Below are experts of layer 3 (counted from 0) of a mixture-of-experts language model. Rows are named router (the router's row for the expert), gate (a neuron's input weights, with its number), up (a neuron's input weights, with its number) and show model dimensions 0-255. Each number is 128 + 24 x the weight over its row's rms, rounded and kept within 0 to 255. Numbers have three digits each.
After each expert's rows: a language model's description of what the expert responds to; "gets" lists some tokens that make up at least twice as much of what it gets as of all text. This comes from a sample of Wikipedia text that the model never trained on. Tokens count by the router's weight.

# expert 51
router:152161152114115087092092084122116145090110114125108104118150169117147115115155113112156151153097100154139115139114105114100099155166118103096105139130155138092108104096142095148123159146124149120114082173151113104103100131131108147112146094127149090149111136107128129146178153125168171125092120161098136154122099175073161129172111157105127158104113123107116139184133086144151099126138131119134115129115131145139135136198093118083101119122136146151125080123145166101118150115139147164176141151105094141125085097128162156127146130082122113093114125103150120102133101112121076111133121117135141121154091159118158106083148102117157111099125107127139127100123152148138103143125121110107116096131118114105168157128117154130141112146130122165157117128111127138070125143170094
gate0:118141098125128118158109068116148132122137102073130147167129140158126164144125121117148139136166119081130088076159140140136111093161117141104118128150170141131162144123127127126132130130128104155123121125148172128089117106132126113106133069120123096128131127130174126144152117108166120108161121130148126128120131129121139135093093081128148136088145111123124167094149118113128035134116134180128151078049119147070117157131126127126110110133093125134092130133111128133119142074127149122110122074195073126114130118114110106083130131128131129125120138122124125037121116153162093077079119126107124112141152092136129130110112140154128108106112128166148089126145115123147159127128129116095122091117120126127126130156121137117130113119062127145130134111101114136094128119134134
up0:105117104106134137169104117107151101181144129107114110132157118131117145155101144128162120130112135150111144124135143138129150110116153148129150156119167148104155086091115142110124128101128092097130133126136179127135135154146131124129109084115131130132108168126145138116175099086126139127179121076123124125166113129109097115133126058164126116093138120103109129128149107146128073155117135102138142124101099129095106119110142133137137123117112141130144121139157148136122131171129176133145132074129103132126105151216141127125163123130109134113122114163182128083128071099106091108099093124132138121208095138107136144126107203138131101109130129131112183130130140068144150138105142128139087114134117135102147091138125157131089127130137104148136161080164128148126086130126162
Description: Blank table padding, periods, line breaks, time-unit words like years or days, and the se in prosecutor or prosecution.
gets: "  ", "\n", ".", "-", "se", " years"

# expert 28
router:122120128124165106098092108126118134085135094136127127129135166142156117086143159155112116156140123115125094118093128139107139146186144131147151134106120114114071092130127129148127169122126082122103097131133140130122100111157078116104143118107108108071133140138153080171124108155150157112130118160107087111131122145079157132177111133120100164089127147080133110130139128125139110114155127146113109144105141143106123142128107197126105128122127097110103134160141131108156163127133139107164151151157142143112160113059170143140135118091124093100143146130104127133132161118161104097104149146088119080120178096134147120122187140068141168160157107102129125099150116128120167134123102097167094120118126123115142160181118122131147091117145139154142158153119144131161139119146100
gate1:060129123128133109120131127136125128128122129127140121089107114130184188131138123144085120133101123128131120110129166124127124119120083112133124126073133156101128120145143125103140113148122121133151118126119172152156135157169152129130173086095127129191130133125128132120131112145135055127159126163137115111112124126121151115115129132122140123169129123136152151131134103087137126239151118127124137132148115143094117083154122160128128124124127141123104114143136126077122072076131137075128124208171117106124137144105090083119131121136106169127126139122178134083124135151151128107127049190084114112169147120167130127076128132128125073123119135098142125144190119132138111128123126143118119100126137131128110128115120124123145115122135132129169126130130146110142166145115128
up1:128136131141111120142123111141107128121126106125133119115144147072125126126121122129113069088131132092113122115133116146113123127147144152124129116104144078150098141107115092124117151105113143095121147139174097152096121213124154120132120154115127178117127093152123138141137156128130103143141126124099125106129128123125135117095143164073120128132170157123139126119140090082130114106123114095122128121123126106129145178096138113099126137051121122086112148128118133181087136072130127168156138112095140151114197114148111113135097089099134118105136088129086129127142118046145130127128129101152123151160118134157111124124111130128101123080153171108077122179128139135154151147129125101117108100063128114122129055135126115077128098127126104098126113127094124131089129148125105
Description: Words introducing a following name or example, such as as, including, such, like, named, by, and labels like Genus, Species, Preceded.
gets: " as", " |", " by", " is", " was", " including"

# expert 34
router:144169138095145094096125100100124129084111099147089100137114151115152111096173108096146124130125113136122138164113101135140126153138127183159101112173110128093120117114129131142074139140119152078089091153155107150099124133145119147137153083142128149133122088141169141132146125134133140176143111157087109161098114140123149093131087138097099140123117143123165130105144112124124096175160129159131113163110127124117104143185076135108122137097135144149164079102183138120135154134131179119133141120142146136129121130154134124122164136100111088118160148143160125143143135119140136117132105154092078095087161108094122132096126099100144078142169104142174116139118143100079135155150098104160091122108146105097143119129123109123110121136138133202138125130151096128130117114133096
gate0:124130129125128118130192130123143092130137135162116127143124178131128120151165085125128132164164128098131149125130062126129130081130130141162125112122116125130127128138148119142116136169194131068122125139126114134116111175103112134127066114178128124105079143130088139110124158167127161128128099118144133125141099132140097145160124117119129133126131140147143131103115148126135094109183097163104128127126076156136143161123128093166139123117109088104138131116146124127129139171166083091096067139070154137104128152123114128051099111154124126123159140135126110182130104125130099151135126124122122116112142147083106129142113119126128159156101132186170125128131120097093110117129128150063145119146119137150115106089128135130127135130114128127180141133157105144121095093145056
up0:125125130139147129116105125141135175096116190134100160123127155103135126108127130138150132141127111131126139048102138125133143129131120122134132140127128120130120132126179121146126179144114155130117127125143146131148117134121168128129128159184115106133131131120127157131127127074130136112134111097183135137140110126180085136139119058126120116131116089099143104144144126146100135128115096122130129174115140120085099126107103108110107118127152180144119127089155140176130135085134133161148126127084115138116179101136160176144108163127145131129128064161128147055110119128165119128151126095136136118124159143171137157140120086105121110127132139123132179131129193122109121120042186122128122141128137138125111035122165105128148128108124134128105179129133135141133135141112132
Description: Newlines and blank lines after headings or table rows, plus spelled number words such as two, three, twenty.
gets: "\n", "\n\n", "  ", "\n ", " two", " three"

# expert 9
router:137130132100152124125121106142108128118094136163143137107136124130126173056181124091122099104137121122085100125122145129131114129152098129134107148135115160106105113108159128154070152137139142080105112142133122156082117067094131130097106126128129119177141084109121110133165147154107130144140106115108121162117094169128107095142102174132119126100191110126139126122102106134136092167106134145114091125118116113148096117139119117091114121141147112124130120182152137173131131151113147183161142127104126142097128102134127129137144117145107109083125114111147160127153111123148110129179130111118111114103115067088138111097138128135122120112136135144158151158133124156137150148139098068171085109141146128078181161122137114101144136126133131134130124182104152108203159125134093
gate0:127126139127148107100120135122149135204108121105127141123132119130112133120160126082128122120127116138100124115145133142072132108138141113123125107213123106121124161131127124125136105148115124123068142154121142161106131126120107117120124123117167119080106126197099115087143133117123130200144126128131101114139128100128093099155125163170146156118117128117157105167100140163148145090118125107122128112138162078090115069124128150130129105148132130076148101103125122115131158115117128178121171106092116193094137106182148139117105143140105088157117128122132087176120096180104127108132141128140084143129127121126133115132128090128127136131127121149143140124147115112130128134127138164126136127131160176104150167194132117118116133150168114175166126137094151108162067118126126
up0:109165102123157090130132131128112127134128105119127130129142121114150163082126133121081125142139129126119200106115130114126153128131128141143125117128116099071133150138094175122141125171097130124122141146152140099105131140162080123076112073125116129127131110133121128131126033127110101126071151094126132101139121104137129143128115115128130131144177139121136127127136112132125067086092130086136112126113139110158149138112188121129133115130128128158116123078129128144128124107158150142115214117143127132131130121132120128150126138138093119130099126045167120121128059123126130141139122201126129133133168113125109164155126124126124135140105175168137136127125208109117132139102143110132130166089095141068122127133135130133105097112113098150127122139155127177141111127128133
Description: Articles, of, and possessives in sports career prose, especially career-high, a record, his or her, another, and led the team with.
gets: " a", " of", " an", "St", "est", " other"

# expert 7
router:142136153116152107147097089098108134083100106142078085108124129104162115103126135107160150128125101150114091167107123130085098140160121141084110157152147137116114088092171140152131149142130113131177122152161136133113109112126132127106123110158139120150136137122148100134156121174152170115121115135116128151132089161081105106148112165113125162108135127116158130109138083160146121121130111162121127138123126123129092169146108149095119125128147097100151125100153097113114145145163148154162135087110158151121142086101103161120142127097071162110116168110078131147097133136166096122142100122121133100143120119145153118107129110115131099112153089131177151082117115174126110177107158117142097100104175145121130130142094131161114114156167147159134119124158165080110167140177116
gate0:146126069135111125134146131143113126094095121113118102176136131158081128117123125146111128155078133147135129133121125096113098205129126126123135173128184081120137121087111140110135109128117094151112129126133097166128104140125155069123128131131082150125134095068132090182120127104142132151126127145097117141119123140153114111138132147132132115152120129130174100132138110155114156135182111128116121160164186122136136151103130143109109162114118123124119162120131129132109119116127179129129149132126161099136138124088120091083137075116057072134129142152175110134130140119168108142111144119161155121092129134100139106117134053135155114148115097153159107166136139119118118144107130146128139129171134155165144165132130140136063157119159122159118134121142153139165174129135157
up0:096135141092103128140131131165129109129210126138156121130110092089129144128121104158136137127109132132128128153105126114127118148102136096128255115151062128107128109125145101125122112137110165130130116121139167120152177129138104088125154138120138103128128149146116148140125121129132175154110120088118109124109118105135138130122133128101137110120135138134143134161091128093153117129125180128090125159111101138128145112135105210128117134138165111114116122125104104103071137124123138148192126130174128158127139127118100123120146163128154125094137099106173162141099129112116134130176135143030120060101123123130123150125116117149136136139166129127137129123146099104131157143129105070105124121127101066118123143130149126102136136147127093125150125127115133148106124130128128
Description: Second "=" opening section headings, plus endings and nouns for nations, religions and fields, such as Alb(ania)n, cycl(ing), French, Islam, science.
gets: "=", "s", " French", "ing", "ism", " German"

# expert 4
router:131148147132150108157102123135104111109093110141095118111119151122144144076158151111120118084148127122118138151138114119125139104140148128114134121154148194099114098139156143141151118101107120116122088164133124118087062130097121110138104137116102107113147148160149111173144138122146150165099098125093146144100083159123076124155135128114085135116146134164160180151134136141141107121138083134094154116127165111116133153132125171105096157086113128130126125110092079107111118140152119121140120121162113132121101153126136145106087123087108189109147088126145123078179102098182111119132150099151101118119185060131129118121120143138125087106131122128147110108117113146113115127162086113099115092125106130091108128151112165120153090122160124122115187134166133144160140110125104
gate0:127108191143121128157082117122157134123132130123117132155127141142143148124124123151132121135138164114105097126077146128127142124100117138131128127159146125118133214130170129124134118090118128139151123164091123123080165139143134204153128142131177168113120137135130131147169106125115116123138106128139179124132164119178104127128124164124147128126071129104172128146100121116139122133140130130131127169126123132141125126109117133129157147118118189127105134131099130120178127123125136138160106124189154129129145132121111162014085150175137157125142177136161141154072130163124130137168135114117085159112112130077160152128146151127111159097125129138128157105149069148135097150129164128133128110125128121118114121104141154119104143126161130102112072124120133122133153132094130
up0:165161144147176135130129147106100136136090147124121149143127132131113129181122135123135128135125110115137123128116125087129128113128176174127191062121116152133132138169143126141139110086132124130106135128151128131155118121128133128130128129142123135091127128126128128134123065128107127143104129095116129104141127156102119125130115175167128073116081131128166134197127131145130126155108090135151127151142136167163120117112133156125139128157129128152035193113129131085142128097111139123121128071120134128171189118162152127103134146131141187129138132134172161118151140074155120152126128123136130130064130130128128130119123119140170137145136125121132128123157114124139077128142114130132100111088119113169124123128217136084128124121127119125130135127128162174153143176187122
Description: Forms of have and be after there or it, such as has, had, is, were, plus common first names like Chris, Steve, Tony.
gets: " had", " has", " was", ":", " is", " have"

# expert 56
router:154140144113108111120122135147127139097121085138115129134122104113140130102153177133168121124125098125112112135118102108127087129158104148067126142156162155101138103122136094152102168111123121118173090139153115149134103107127090107126090113103111112143113139099127109139140140129136129095115085122130088173056102151119139163157113129119085113124130161099128135139138109138179059129164127146117127110064118134128115157195100111104152118161160110113102123120158097137108127131136136131116115134127074189116112138142129134126134126096086152136152132141161118101157114099110114106131140127119120103130155078107180071163136131109160116118129065154147139136084114136143096127107129119116100111116144147110130121122124148105164126110092142149142128136128162102092157182157091
gate0:141100129126149135130128149159092152144117117129097077125140128124130129136107180125148141185095077145083109057079174135139102125129168076126141137159126113147086123135164104127096150114128146121112128112128183165182150119115139130131144131112120124109130114124159173129153138118088123080109148132103144069131135165139137092114115127130129125134126138127083107140130128118159147139114122132119144144140135129153130121158141120129131141094091123129135144132143130145133126127122164139130181163139141095072176108153128141147216154155134134201127108065152127128123106119130144127132117125141132132122120087119131138152168128143118104136135117140132134129100123128148124094131139120108103136125130126168161122128128139096157086138186135134059128123093067128125126176130140
up0:128166125122150148110137089121157138162089101047139126125134138094110125145145095109127087137131137186130086107136128113116157129133131106131112126131121146126142127156145175149160129127144128128094108134127136116100122130139142171138146127127174128127074128128124140147141138110128162108141103117130135100133106118107107051135153136143111132124129147143117094114124126127122142110133126099144151103120131128139104128129119139128148130128126187129137089152101117113143123132125128162127110097139189115103132090106154131143126088101127021128135133128124128199136152154142149179123130111120138098131098108135144133125143090176189125121125120130051046117111119087137146124142131135124128138135138118109126111125122130074081164127122121149167143116128180117128127071105107
Description: Words inside song, film and list titles, like Love, Night, You, Girl, and of in phrases like the census of 2000.
gets: " of", " in", " New", " de", " Love", " North"

# expert 37
router:127145159099115131103082133127097099106111116142123117099124164115141104097160140107128136132172133134093117109137099133137084115118107096136170145116137123103107108188155110121117133130139128127100142162137138154090109105128126146107076106134163144129104094100159096200129161168168160113159108136058091124117096164092121159159120150083115127118148131081142114124156091141148099110140151140144115137092104127155103176140125142081119139096176105142075122126118121126121164110153138143153109147153135146090145138119143125155133129078114130094128178116124110109136123098142123083106187130116104118111146117105167127125145162127139126101123127108134106154124130159140166161131143113117144094099180141101155135110120128108152107115139148173150136163116151095107129155122114
gate0:130131122117172128133127131141126117127124124150132129125144095127124123130130122118096105128121111133128130127114125177210118125129114111113126110179131145122130082136177025128167122152163121139105120115180126132132140127079129155161137107130115118093117130127120122218106119129126164156129127162103111129121206125122067122114126152127155173148116139119180130130122153131094123092134103106188136131122129161129088158107133156120134116125168116119130126129154112113134143145119161131082113128175127148131128137130125137117150127112128173061114137129097133131128099128132132144146152159095071116117080132131122157135180165127143144151130126132127130188110123117131148100130108124107100088116133137125121138074131145137064136112115136142141137110080126113099138116126135
up0:130117156133133150138127103081172144124125191161137139113135119095136117117083186162142092048145125137128130112127122125050131140120107159089184068115138121123127127163147128128129128132102128124145125145081119171121184144127137125131134126108131111154173127126127135130120135112119104125120144124110120134096141143123104121139122123117169169105128127127097124124137088137162073110111140135159120180161125118137107130044157112133106147125182093130128130124125132128090126128128130128138157131129123132077141101128128132125146107132150097139129092157122140118133130171125089136128098128116128142185133128089135119112118146118138109115112156129105128108127141138112193122130099140099140066117112130184122111066157135116124171133135061132132168126132129142153130126163100
Description: Prepositions and subordinating words right after a noun or verb, such as of, in, into, until, during, between, because.
gets: " in", " of", " to", " for", " on", " by"